{
  "experts_per_token": 1,
  "router_score": "softmax",
  "init_std_router": 0.0105,
  "head_dim": 64,
  "norm_eps": 1e-05,
  "weight_decay": 0.0,
  "lr_head": 0.0104,
  "warmup_steps": 50,
  "batch_tokens": 131072,
  "seq_len": 512,
  "dataset": "wikipedia_en"
}
Below are experts of layer 3 (counted from 0) of a mixture-of-experts language model. Rows are named down (a neuron's output weights, with its number) and show model dimensions 0-223. Each number is 128 + 32 x the weight over its row's rms, rounded and kept within 0 to 255.
Before each expert's rows: a language model's description of what the expert responds to. This comes from a sample of Wikipedia text that the model never trained on.

# expert 12
Name pieces after first names (Fall-on, Wag-ner), common name words like William, Kansas, and spaces, numbers and cell breaks inside sports or statistics tables.
down0 [ 92 172 178 138  87 128  36 139 123 124 157 132 122 121 100  95 143 129 203  34 112  81 104 114 113  78 165 152  97  70 142 120 173 180 129 108 121 111 146 151 107 219 132 179 131 124  94  81 169 126 217 123 118 121 144 135 124 106 122  84 150 105 128 120 132 186 130  28 165  90 133 164 136 147 105 148 104 150 145  93 116 161 153  87 146 102 135 124  83 159 166 153  92 165 102 115  99 129 155 161  67 155 186 111  84 140 110 123  90  87 132  87 166 140  89 113 169  91 189 148  69  74 101 148 130 132 142 179 121 123  92  85  97 142 122 134 139 142 113 168 155  99 153 126 160 157 149 136  66 130 178  61 121 122 145 134 141 149 115 148 126 146 139 139 128 157 138 145  83 158 182  99  84 148  93 143 111 166  94 153 144 109 145 122 104 147 131 151  92  78  94 176  58 117 124 100 164 113 154 127 194 129 141 151 157  83 156 147 126 185 161 144 146 118  95 155 124 103 132 103 119 143 129 107]

# expert 2
First pieces of words and names in running prose, such as manufact-, pr-, Lew-, Georg-, with the rest of the word still to come.
down0 [113 125 145 124 148 124 145 117 174 109 162  69  67 134 100 128 184 117 153 118 143 171 140 139 161 175 117 127 127 136 106 171  91 168 103 146 152 135 114  63 144 107 137 107 118 127 125 118 108 105 107 121  96 102 146 155 180 126 100 200 125 122 119 105 119 100 136 169 119 135 159  95  78  80 182 139 144 167  56  95  48 141 156 158 126 170 170 157  34 162 162 107 106 111 113 137 146 107 128  83 139  95 154  93 144  94 102 161 138 109 125 150 145 144 142 121 105 149 161 155 108 132 131 125 112 101 227 124 157 127 158 108 132 129 195 145 157  75 112 165 129 112 190 146 144 145 114 132 190  77 175 111 119 137 150 162 130 109 174  76  95 162  96 121 104 114 140 133 129 133 129 161 122 125 158 156 180 161  86 132 121 118  64  79 157 166 114 111  79  91 135 121 100  80 100 180 109 162 107 100  80 141  78 167 161 120  66 147 170 108 181  98  49 151 122  92 135 217  90 130 164  69 101 133]

# expert 10
Initial pieces of proper names after a title or first name, e.g. Len(in), Ho, Hong, Bank, plus digits in score or number tables.
down0 [136 196 119 114  95 125 101 142 113 129 117 121 174 164 123 151 130  99 169  60 110 187  87 204 122 162 152  39 122  72 153 148 149 157 149 160  88 184 130 114  75  61 143 158  96  75  95  74  42  75 108 121  81 143 121 150 137 124 142 151 169  66 115 132 139 143 134 135 188 163 102 133  90 149 134 135  89 131 161 146 120 121 135 167 121 152 135 164 123 137  79 110 136 152 185 113 150 148 120  93 114 135  94 154 136 143 114 103 155 115 125 182 115  99 115 107 161 118 162  54 156 167 115 133  41 151 109  94 141 176 137 148  92 163 141  93 142 141 176 144 103 108 185 116 119 145 151  25 191 175 150  81 157 160 138 110  71 176 126 134 173 186 172 151  88 192 136  83  70 107 118 137 136 158 131 126 139 131 128 110  70 109 142 142 114 190 126 156 116 111 132 133 140 104 135  98 102 136 142 150 131 124 124 130 104 103 101 101 137 128  90 170 148 120 159  89  90 109 170 135 152 139 114 116]